config.yaml
balance_bias: true
norm_place: "pre"
init_std_qkv: 0.0398
init_std_o: 0.0
warmup_steps: 200
doc_mask: false
steps: 5585
Below are experts of layer 6 (counted from 0) of a mixture-of-experts language model. Rows are named up (a neuron's input weights, with its number), down (a neuron's output weights, with its number) and show model dimensions 0-127. Each number is 500 + 50 x the weight over its row's rms, rounded and kept within 0 to 999. Numbers have three digits each.
Before each expert's rows: "comes before" lists some tokens at least twice as common just after its tokens as in all text. This comes from a sample of Wikipedia text that the model never trained on. Tokens count by the router's weight.

# expert 56
comes before: "\n", " |", ",", " (", " and", " is"
up0:484459503456442479499492453596553529521427466485526485573434573491434551545527531415508404574539467482514540605563466553466543393514436561470490510429434598472524419492516493577570499518439528551520609527513479536503510451408472457520373544458513465478499543451527471531438534533443449529463475461458527518499447497509519474553546580538502466504513533418440580488452586491459539477649
down0:463451454507543535495475532485437443555457567481499583493559498610503522429431513558516479511544458498468562520457469548400522493442436418570411533487533436519486487544449391477491551443514494409468507557509466437592393534532481538522471422524543502466473638446530465418524528505582426423564558511514494450609536499459501566504502495500402585427475450570517505489463460494510559541530
up1:524557460450395462475446649546396545542503494503442503627538518509553416515514534447506559442494530516440524467513487545418514466514489484448521476531475495525519453506509446465466423574519565550509482527506454580488546541534410480470448596505447497494412448505490566553473500568499522476500536519469458502506415564635544531456378506500494588382456555567504545404463449478515507494475
down1:471544514544563429545534513507595445575592500546579556499509461535454493543509543518529544462469519415541465483552477491544466504487563506571452521502541506493469527492505448469546445483530468524575481525522512438588414446529571472483565499585541435548633430556356374512430475512530547498412416459477536546512498482433434607516549559516474490463491462405499511415448541542461505510437
up2:432482527476536487470478494553503468587486437614489420514426519519409402586456479529570593534492452530520454528543555615444466513482498466495443570566505537459565534399356527456499554526423451366507588478461509475556464536474487558517514410475477518553518481464465506613502512506565485501562494499396495537571547402537536499478535445519470503473476506494446495512494471458515513427552
down2:503560478593479495540456571470479538532487549472534469536559499379489438475454478429495522472550530524587537421517530567517517530511544528515516537509603451514606512535506441531509480549494494415514571476514387504462449570346606514505537469601474542518508558570505497477495476563487542504500454409380500541477458445513507509473423514567517432577485500526414442437443565571520411519512

# expert 21
comes before: ":", " |", ")", "′", ";", "%"
up0:479491566499546484447549519536535538462540447553388470449438525418444480484604444559443516495526502573423501462553553584516527620471486509527491496545482630531507500557508545522435511511472466572530509588455489526565489426441506460515499563522552489460516575424514456384422539491520518458449438533456593589489512524434495500434526501387435472485503528491497540493562493417589464584567
down0:539574455484541493485480457544504514476529563558394433503465488471488480454452536477508522454548540490554592479479594536487448576486528660477599544502497392526533512499547495517475503552491415466523612402459465539460463517526499506477480419500523460528421497400464512487500510428453575473433502534517461517426445410477546541498542494559551412505548468608580505456590501539473592423460
up1:487466501483653507515499504501454591511549499480451499513551558493456483460535571553562534414492502504469583518564501575487492432459493550513386480574478533632569502549533477520534443499480477465597473495469571432560476477463510479445461540487487583535538486465517510526425578500418416596632568477560499557551543514472414463459490433507452504484450547488532486460411433447408528534490
down1:478560461486489427502534503540483542415464475480576487439462432482412596526457497533494525462583526542464412449509486514474548554499575505479442548460463510511543549551550549542484416598501559558540540542491473542506529555443630536405493511507538531473442465536557572544519482504496436553461555527456629580495465577497512515569493465597489447515530516440402500430448476615467587498424
up2:560419565574549468474486468485546535546569456541531430433448498389528516526455457592521519528599544536501415522483430492635511470466496499535509445467456496579418484576497566439489510482563555493528516393402520512530545491496526456452526522567472439585428577419520419475538392508440501496525541518472522483493490526448544494570498500418503468483542484506483514481474612547583553481600
down2:563523551546507467552487489598523535501461481494502467477445464462495542453573482504522576501519542585394488479544528488448487447495547547593483555511522495452439594459507451509557542612482503514566436439476600506550578485439493424602461569481560589506461587564549447557535569494496444508412504564534481386440516431556520510471441521509524437432605537534436543500505528493467512534396

# expert 19
comes before: " the", " and", " a", " he", " but", " which"
up0:534522545459425489443548538490496499475528526400508440468458477500569532517554451502455394479460542525443415574466554613514438562469463516480453429504504524473579589548613484479452540416487403566418435517500476455544451479516489495535507526565452562511431520482578558491513477508573482508449593628458505491521501557461458471599525511444501562570544480518422540464462594530532589494454
down0:461603480467580566374595498404429449446501499548511454563487469554557432472558465505526550596422537475520428479523554421486593454525564482486515585518556483541465473440449449510486468521516522458494603485560449446469421509477500539462510445482387485408479521529517520579415494550481510596596427480521483452536586463522500494435411533497561499499499510510469474549548448454509502470444
up1:544479484412582449531495511499573566462498458467652433490474527482544493532500495539531407429495518426479476520401501491465537503531535429558526502482533611498500451610444558484495507496410507420531462448510452521489428500442491558527553510551393521515503518555530468546493494429473449587593413485490437565609496484494408588606466511462451481563474431498447505547507531493572519506445
down1:476525398549437512450510508485540491463440416490501441501491479473507444548490537426555546473531497449459526423621494438497503568498629554434464536508526470536535502506451388429442589500576478597365515595386569543502586507589484433531463509500500546473478541506447546465583444528512551459435496548412474478430480549513493491448486518553560473454470539448423523550546499521513497491482
up2:505541440451388460402484490532524612443530517562477577428555544591540554541515464519494532580517447502457497499512533479467571565504480507526561566526546511523508495519484559475507454558505496496606476491558524496493512437421415408483488501602462500509475460541490525523595519477440490536484450608437558390428551498462491427608443502483543480490435458461527424566511528434588448514602
down2:468551467519433533508508540487524424506492526551557491601507510413609495514518434445490422516434570409435430458479526493500451477441568503426583490548451526553443447425520518527390508494515533482566510417494520505494468564511584476550447430513426563522513526608450585548388588507568483480553546517500505435509492485450492568493497537457498522535419543556495509564417540553516487573390

# expert 9
comes before: ",", " (", "'s", " was", " G", " B"
up0:475413512461456525504520516547378466464471445472527579575511515467551487520542503464525475515483470503483552324514503473431494476500529553479549577488419430579571387571571455585524544475469540512499551491539414486539507433479510408461509458439501501578481508517582468543496551531521498563468549525479514520556555483528413497501506579441542652456469495539462436437503592453573535469460
down0:523464360398502467581592538479472504458451480515435520414450549500531540486485511536523469517560496393576515529471542427485512492453501468496488575530571504491522481632594552493495436453512520496444569531514452437467432541487505433534564523499514524606449436540596412509526517484447571506483497544465461435521572556550551460492505500569507456429446465528515454410403504531435518597440
up1:450421580520555418505516425573499536477534574482480452435454469465545535453534491431533385566572524542471533477537539523443461458435450466455536496537463451428521499376430521521566586489527535443406449489477522418517491446525452541520539425533503391505482557551398491534493566428536577412544494603554498539415523452463448528412560506557545494565500528496553522465516501488461454501531
down1:589605480512474554482441483443543492468530405502493531511646541405436517569558530530399570466528549510505503517448471518395551468607569568491481503522546509529569530597470472475451493472488490508484503579598441487500468484433459526546524563455486498479481500495567489517438493672464475511405528524463503491534492525517455507519461468491415526465409508474421478497386413524525469511508
up2:522556498478428485518507527503473395571467566495529511508502574498495496560430596551330559484480453550485545501555601571561464489499528511526477532512487466460529436484520553451568522463351465461445482514524569462541464558456520475479523434505560538432530499538445490515541500601492415529517588442514537494462490407507541475516450416495514572437439539569524427449430491589478597510456
down2:526502605436516545481588587519512437475589600440351435512500536516518525519443481522469568572527472478565454588505524522455487454498450513530501488490607477449546481482483469480552460514523573506516427608517451436460397577440511540521544483491463433606514471505461478505478457396453579515466509488417435471398480472377494536526450508505451512498438518432443459529520528527534449475492

# expert 13
comes before: ",", " (", "'s", "\"", ";", " County"
up0:419452529471457436511506479533468425529536490410488503472498490548562526521390421415525425508461491477497555505442573488443590576487499565499492497462558483573486513466501521519473606542478491570419480454424503511567363501476519504565514510445543510560599521479463542582411533597500477529491558505545448578497489567477467503437443593419550423510516544512480500395502494435539568471408
down0:556548602424539449492476468535528524482510490510560512376505495514490587512510522496476467564454463565429491588418544455494474444449577512517508438603481516564568485503392447506446505452464481548486451437443386563512592484522535550550552506570487518469465481501543509557477556486485650614504479524427516469553516518437502524536377473428552465511575579505536498510564476536481558518465
up1:454494446513512590484582569563485392503514600496419482458455455401479421497511543616578474542462510474499531577521440503564509552417431528465527614539454564444506464528467502487500558422534356477475450490427500469526529581431511461486517409495482473541569436593502456534495453473536427478525571462433521558582494519431457521472481506449461537494438496523535449458510481527456545568498
down1:505474463468560534384538464444530465440490579527415481463469434573460390537500513586417439422507473444469497507410578477542611582535499527555500464492620458487500558464539544496426468522597476500458419487453498411528504637501515504514469498526523483429451458524525545445515436481500546569459542403444513545499430529499481458431533530459483453586490407527437475470510485550517517458498
up2:470530573498442490506450432551445567520548600448442492456491400469587554481447449487493399499482578453505566425507536540511547505468497451425508527504523484505463481534422502442457444439553467499592528507569513509505494522398477560462516543561469485503420482493454487512597639459545510433530514598440533463527473461510486430534492537564459480448459492520665433566488466479610497536499
down2:530541409556420438571407426519506492580489470574496486458602577446482500553357560521448510411475433541482496596534498491430449514519528488531497444577607425450458470551536570461470582518457539569509460500463516502551498544442513505459506478485546470482442468498651496489427487520481469469489510416532507559498522432553630559562513493477513484507550499457529551479531532511455450532434

# expert 36
comes before: "\n", " The", " In", " He", " It", " he"
up0:499543445462542460528480551492547496459537573512456459516478512533592519506517473376498470499434461480464524494442525504465426577533584482512531603513486448404438559504448582379525573503622518529491524491510516511485536415472501392435469499481479444437393529581601487532402447498541413479529576460491580513517474579504469456511575489516486490379472468491499477530591464538510496485429
down0:432591493431518475505425481487504536479481495410584471477523509570538483537468530580528553473539538488436487474545521447561553483461450447489552480436516505534448417443424535588486517520409482557582488436563481541489522590424482549623473459532510517494491480455422564346463581452502544565416506483521414474497519481453510566411442428510585488554475533443490476521472556497550512549412
up1:479433478589563533443531464452537494484561516458586478539481517471467453458434517493419495556561413565544494485585460551562602407488486501528613488551482490556542544498525544459532471489463466456508494490453505438515439533519462451491431443453476488476489627420494495544461543393540523489441495425536502452454524403438420478565464441545526448473556485553592411460474582412530547580540
down1:471542427551477537514455443438454541572505535569513359480568473541470468487418527508544518474506569496534464518535556548529459558472500457580576452436433481518598524471467450525525471570405454502487459490579573579436491503395513520511502462496476462534595466429576478454506605517469523504427491453504480527549449511508487454501525559561446393417496558363543488528544514525482422524414
up2:394485550588484532580584452516578614491513437533510501515485468450460437517436479531437474446474523515459512532470418448480490479514516445510513459499460507541505527535561488468583582617505470469404558465438528507484581416533489452451400559529515519483586572530515482394545566533526458452430462437417489491520543526553461543553494522489496452447523587568566399477445532490476602470560
down2:519509510457481463514456577487489423482495490498447563453480539428542529463532523548601469506506485568489428409466517535502435538469505514598480478453548377391590425570577557550483440491473443395498573498494611509484486459478439501527548525551494485367447452484424460396495447486492497481500553570553406530490386552543555462522487494493499442564506499523472579463526572474560544484488

# expert 16
comes before: "\n", "|", "-", "==", "The", "==="
up0:513510450562528492467492469485431428470562494419497526504580483540581609529474491551538488491493495450415483491578454409424454449466420512468456487484542444497561392526415532503482433500473518511443604543462612577484548434445569511536484479580488515518424583455485545596500456567479451525535468472515513553585431507446480551550438501447535537500479502548548535452441468506638527568444
down0:529531551465534389556479476388488503450580515445414542540552567488477485507522483492545570469531545542449532413484493484576569554558490515524472462414529544495504499511409447525554517532513443574502459556421520467510583544465498506434555420475429586443578567380439512420468549503395459485389469533492475510483515459512486412529467509515553536411490580552557473480547561521421470507531
up1:511520429487497511449457554454535531464539586549486390448496481479510564586485501474480490458561428524464486504443590515538580499547484461487594499463485602517577478442566539522506575486458533399601534519559519481537621461448487491555534478462521456441454491570413533546382481438500559484566582568543511491538480508580489550439501470510511465476572463462454453577507476384496432442567
down1:436556590488449463558601452478427537526575434510539554522417536439550552482589425431540513447447478501483477492550442514473576498501419515561410490518438471507461526483525383496574468435521543521505587499415505597518461544564440469483510497562462567508559506496450484448543547617606502491510473486503520510451433549406473519494557470465567513509429584585483558499503539522460520582532
up2:480577513410520525517464462468507544522504530464456546541384411427418488520552472534498530457526574486458473519527506579418504379609567561581511448442546475443545568510545565507480470417468456486428414478486511525480481513472469514454510558513441496524555566569494496501428511422456527507590463451536497478612460519460515532547502491566497505464563501461556429439440566415439613577476
down2:448418487471404535476578463526535485418477499499508494497438555445435521515471490422576539577489488484515539485494475410570537544364532389500522509546520458497566466487617424539546524537539455552397539511450465482509540438479561543617518490441477547528523520481547570426548527511459519548441477433525505473495476559534499479553590465510581490498492484508466451543479343559600449458483